From a checkpoint of a small mixture-of-experts model trained on Wikipedia: a softmax router, 4647 steps.
Below are experts of layer 4 (counted from 0) of a mixture-of-experts language model. Rows are named gate (a neuron's input weights, with its number), up (a neuron's input weights, with its number), down (a neuron's output weights, with its number) and show model dimensions 0-191. Each number is 500 + 25 x the weight over its row's rms, rounded and kept within 0 to 999. Numbers have three digits each.
Before each expert's rows: "comes before" lists some tokens at least twice as common just after its tokens as in all text. This comes from a sample of Wikipedia text that the model never trained on. Tokens count by the router's weight.

# expert 30
comes before: "\n", " the", " The", " \"", " In", " It"
gate3:488448476550452503478505504463532520471509484524481503517502495476513482512527480505521509502515515486517467443501537488506464520456523528497513503484488512554505460488527469488518535521456524474485494512502518482519524521543503489517493505484473488520547477574486471566487444503484510492521522471496478496498510503500493510526499511511482482487524514499519546487496521524509482437466482527491512474493498473441511483537503488525487513496521478541436477495497492512565512493524490494534442494529544522510492493497479500504501501519467482501513547509494548486489447495474514493
up3:504463491499546496453449488464492450473509549496506511527494530548508458517491462529531501492489490519522498509504531495564496507547489505480509517513514468517487491515533532510486495481501478490528476499504509523479458477532503480519544503519520523485461516500495483496504480538515460523552479517472467519508471548527487501511491514494532486495497539520468498536494499526456510528449538510470475555509505511448488466517523460515497540485493479488496541514481547456497466498491525539496539498495501468467484506515520503499515529543473508496472497501469505484501496468474438517
down3:517536488526493493510513524500501511448476500484496482495481484508485464464438468473442522511499544490531497516510546488512496479470507493445542508522482486472503529504517527511502547478524533514533494518468500496503550446481532532475481490461493518464473496523552480504503483488475499508491494484431533504540464511467476538535497481507504515528535495506517492489453511533499517500514537485444507508525486544475512511468466499509475509494526486493513547535479477480511510465492545501462475509516509514539515540462474496510508508519509505487506483522545510479457487469488540487
gate4:487493491483475457503496511493513527510482459517434515515517522491528517500431453487483518463478532510494528508492498503510529493502524532487519512469519533472480507509485502505529508488534485483530451511497514514501486544495507557513525484515508502465470501506424473516463454561489516507539505510567491489498486492540481486490482510524513493500518509510501543468516534510453474504500504522468502505502513488517466497486494475488451467483538522481558491494509428526473478539510537510505514485488528521524507483476507476515458546470492509477531503483499476484487544527470489517
up4:514504526491511494500506507476537531494461444500488501472490489483465511479541519518465474515518460520531484509511485540494483510532507479463496486511529497505496509504484532499494508521516495506485513454481496494483521516454505467481481501454546550507469494491505453494513489522491509475472512454423505477489517533480528514509487503552489528519465541487499541529516545517467474474546522507541515499478507538537503499464470505504514460497520502476497484515493476488532529555492482502487486499524541464474548504506532524507531518482488518505473470425527472507483472468540475531
down4:484518463503485493484486482474515532484523472493496510534427524519524464435465512517515509524529494512503495487506531521469521474568521512482500478475496518518497524542468543486509549474498468527479460481513547496491491502486500505503516467540508511557491505517451522494503487488519516539532504516508483551472457520507475506490538506495535448507500501487493458511447513530452505471492479493478485462515459511474444522477528472499471497485524480500497478515546515498524512539478488498520489520482511486515483491555473506542444500534503482496487494516481527522519495521480506513
gate5:511490491570494483491500538515567477514503543488486518527512503500491521507462535513493490483505516499493490526519459511547489561499496493490500508493480485473475467508501545480491471508507495495506477490488530448475514504549523486530459464530505493453484474500503491504516472524497518519523503480522513431520499468466455504496495498513533517529506510505507511528504502457472482496535510497476508519518495450508474501537473460473524456484504515478518487491532468529525500531508502443524484474511516479503470461507452435532504474476487513505565516501528491529482466548491526470
up5:500514504438488482470531476512500506511492526464507507492503547486542518501449517512495534484506516557538492501490503466477532447507523440462448483478492498476516514499483496481494496515533490517512548483478522488492517511491493516444546476526504473542466542502496496501478454503459495491466482510520499502510504469483505478507493558468489441523544483521500518529494505513459496513492490563512530484491507535527502486508489516535482512504531504491498528487519525508529509546510535528494498488475523526529477530527511472481522501497479499490511513554456472473456458513470459484
down5:517521552519487477501473492504536468471492519512507492487496475503524480529521524505526480512502518515471513480517471505521468475478474464495554507474444498491520479466476478505540545525479475509485534522511493508503540483509466463487478539507482504528473513525490474500523473452507475489475505543505474518511481505494491484502471499499516533534493508527532461518489527460510521492536506476503471482460505496523477495497434505555567469499533516533492520533475461499500503583492497490520476469502484513477492551515497442525472550467473514477526517516543510477493490476505502502

# expert 40
comes before: "\n", " the", "″", "′", " \"", " also"
gate1:508472464527536491511524474444519480500494532445463539495476524561520501478537498476484524526494485455495509514544526484526496492490516491513546496507444503494498472489476480494483486497517494493517457489488521501495476541492458549517481470493531524518463503501504465505502509476532553477470496493500497512534502444484483537466484525473529516486504468489511504454520463500542472514501492495534450474535476508547506518499512508500463446506472523512509554495536522469484504470495513474515533480469547493493484506520492542510471510478518481520520466509490480450491476527512506518
up1:529514500505499454510506472486504460502512536509489499485449519457537494507532469482534474462493499486489425505526519494507489527460505480500561497504481496489522486471506515514494522488487491507545499481493496493487463462458490536468494487496522500540480479498490512475500470444486471503491441491523474531491541540498514512483455513473524484485514526540505466537520543483543482518517467499518505484477492560509494531488493513500518470526538489467508504502506534497502499488487471544456538513556523524506562509475492488514489494485528490506527454483503479505487470522570511501
down1:502535476483527453477522515506501518547475503501521505552489485468498515477504477466488476527526500519482482496493518507508525506510472550508505472495472497500505512528483516481478530481510483500494517484482519535518544463467515488473577464511530491497452520505479478508504451543490535517528462496519507517528514489544501475511523516504478519522496517516524441510476526501501499505474490487474500466471503482526459503497479493503478490573487532498499487532470562549495511525503496471522475412513499525507510482533489494489507509477517457480455481504454502505510503445541469489
gate2:484469501460464449496494490477532486518527473491494507502486521464490519494478463499493536519514547506491530509516470447516484500462455535511504518522508505467497492528501488516552495514495465541490553495486510550491521509542504548510465533473481526520502496530488465511472500590483530494488534461461515509492524459533482479484506521529504471480448469502462483482472528498501523512509468501461472462483531481523505523530536516460530493502492538523503528482518519492498487473496488470456485450512509497487515564493517520498500513519526532531516518499471494515488499496515508516
up2:498503532416497482468467474514513493497527521470460509456487529538445490480493473470460486496518532511502537480509479512482507492488524527524504502515529474548493502485503493488523476453519525501506494503477509497482450517530537516522500499520480539489494513528511505494535490490540526502487489496493560438539496498535519474524534503537528473554479506534452523493517484513500518523486488490486543517477490531513494536533508478534466497502509498526477506508535517510507510494463512503437457491520538488460493480467448496517502476471526507505513553517491529486498492459483466493
down2:505492516473503541500491436492522511508489507446495495485513470469501506526477532501502530483512486493513517551514518493517464477514485483523572494508498526494478500470481485492502492488539495473503483513551484481496556503470488468526536495500464514474499521515496555511483475482486478477524440547480507525525508476495516528480507511527494461478471506452466466531502531514472528511474486493526497520508531517462534510493493522555523549470477495465550444503455490488499521502511525489498527455502501463493541470469501492526490531512497520462507491525457526499501501522533536459
gate3:488416481480493500454505485530532491474529475510509500501512490491527522540488525514512487485504517451511473516478503540496480498493439487506502501490463523523487522501476485541494521495560529492491542472458476522473528502514507516484495505460491529511510489538480520566448464508521529485501456471517503520497511511504519494494506490473496523495489518554517524526488509492475478495532509464496472510464537513468459432573482512528505453490491518473483499495549524484539492524531472491488490483477486482489528521544552490493503482499480446514511509520510489521495506512524488485
up3:508484516531487503478513495521471502483449561503484494509472517486469483464486494451499523528461532554510474536480482519488508495573435516513441521504501551520484497515485487540477469510523504536512493502477498535545534511477518486549526486483516490472526494509481515512488462507511460455473505521513517504489526539506502444473501494488457461471500484478516495477527523535531524478502495507507501482513524566507504495514476502497526465517506441541469551478487552493504502471520487513518505488526516460483489494490501492486515476521471502523511479473474475522499492509515517529
down3:445465496488515524425494532481514509481529522503510474494504521440521506517483466462476462483507486502529508487456526481505505505518519514521548493500522477513530487458485476442519494512500473532531533505506504541504514522509482454498467525532458528507519544492465492505502501465499499543487513499534459471495524477509520460518485444501521476513509495479537498526517457503501519501493523479539515498524509533499459509553502507492508500511457555496493496490523502513491490536486464532506517483517466488548492485450531511519493528474492494534480483477488493450524471542538509471

# expert 10
comes before: " |", " ", ";", " 0", " —", " 1"
gate2:537484490512506492539505498470471504522510515492485459510482477556484543522502486515527523532502493499550519481496524510490502519508527501515514463471481505522482456494532500551508479471459488480533488510464448495569488497497517514479492476493466509507479498506491486514501507536510560536515495494487529509516503501488474512480491526499475525505509521502485496513500493516534480502497461489530505462515512456578510507549496538474482524531470498506499543499512522469465495453528516502463447509453461490496509485438449500477493503490458467532518493533445475512543482510493539485
up2:474492476541459459528465477537499546491572524522452512489516530481467524527512477501503510513515515453518523515523498468534497491520481483499460531507520526464523455514497484478517481577541478508516492475539542482536520510501514456481465494488525492480475506520536515492499488502495504522522510508459483467494504496473465477478528496463533496482502503493506489510500487537513474502529526471467488446508471502484539519508474528495469506543446511492486527528479514482501503557469476539533494535522482503480495518461480513500523506487445525489504496498536466519518481498473487503
down2:463481493493501494547509497493503476487488528490445504494502540500528531498493535511534541501442526513513542482527467504531454578476524458483528501491527502499475532527473527494553504505498487443515473490505550439486505493474467506529511449498531481478481491523483468513516476485528508490490525499507506508519477516532473529478506539522520531526485488474528469560504526511538510466527518509509526503453502486503522538510497443437488497499496507502538501497483463467520486465493511517508479531492502502484472499531491506459496484515504462486497487472493471515495503460472507508
gate3:529521491501484469509477510513500499548514486498456456464521479520484537481507515512504511517544479517528528501473551495491481516546470490463483479516532514519499473436513550496507474464477493515512457499495478517491496500507484494508547529519458499523491505514507494493485525470501509539527544541529535520455494460447518524477490505465512528503484536491430488492513482470505487540540483476479461440514512512473478486519521517482499426529514481495502498519487482464477513496503495507509482523464528457467517480483528530496458501534510509536508521525493508523497450493496485477
up3:509526487490519485502495491492477509487493474505450483468517503444504506508514526541477519487490500522542457494497485494530487478512517500512469476531509532507461479494512476502515525519486518501541484502494515515518524470476499468507451481499477481492491478503498455456501514494501542481523437540483517507472489495567545528503480527471520491492506510544465489505464534517523541506543482543498463479514467502460532496466506524496511499498537465500541501539544496474541504466481482465524521544492512516468510491527554465545498545501535455517501455494508519489468529469485467509
down3:486516507478490522443505485470515491501535508484504502476518515455520490498520510509501512504523515519499545485509511518500538493513511503518544484539502481514517470504486508480488501500512507529465517537530528497527502529494498522501494441517515510456524486514469496518498508542483525440455474445511510485478476534509511484555520501514463436506542503489539488483530477523528509487486485518531451515483464506512473526492464542470515506494448487460537533463482488497510468507496491471526466524457555503500521501562460460504462455502513520495502501514482501509462504488499437528
gate4:496518462525531474487503513471532506521548535504475465505479471542530499521524517513504456505501476465500529504525478496526474499470465523494500434501472533456462550462505508525519450507535495456520520508465500527496506506458520495540500522474503515503520487486543471548516536522494475532516501495500505492517532518494503513508543508490500467489492471514503491510469530490496450455484502493513467501492521529477477498524455549488463444532469465473504555493480479480511497500527504504500501540527467491472553491457496474513532458492540479476522495483489514488502495522524491526
up4:528496505503457473474487474503510496503485488515521492513523481512516485487514498489483501515465486488502500453548483436525507498537510488560479471497473531519488491528475515485530464507529504452477494484474484498475499524493478530482474529479509494504497518461487528493495461509568522484467563490496533510528526494480569486494550462497514486520530494518446492511512509525486548453494462535505521546539505508489497506561492460515487485513506490487453532522492505475519462461499516492465472507480494486476494506505512435491529501511530523526503457487504492496503547481535494471
down4:494524512465518529492524505503478470519503436510486499473520469453509485505544485492484501497476461513435533494482488516505502510503476472472522520490514442508499488509486519497514504497529491503509504486502413468492505508544505464455502498490501526501459526556498493486504495490516478495520516467470504523482509512550487523519511514557524534493540470463543483485463489494495503526480481479525433523524535504531503515499493512521540502516495454483525505486399506468483508506517522519520517514522507492471546535485493512517511514452496501528520498488486529514531492515526474498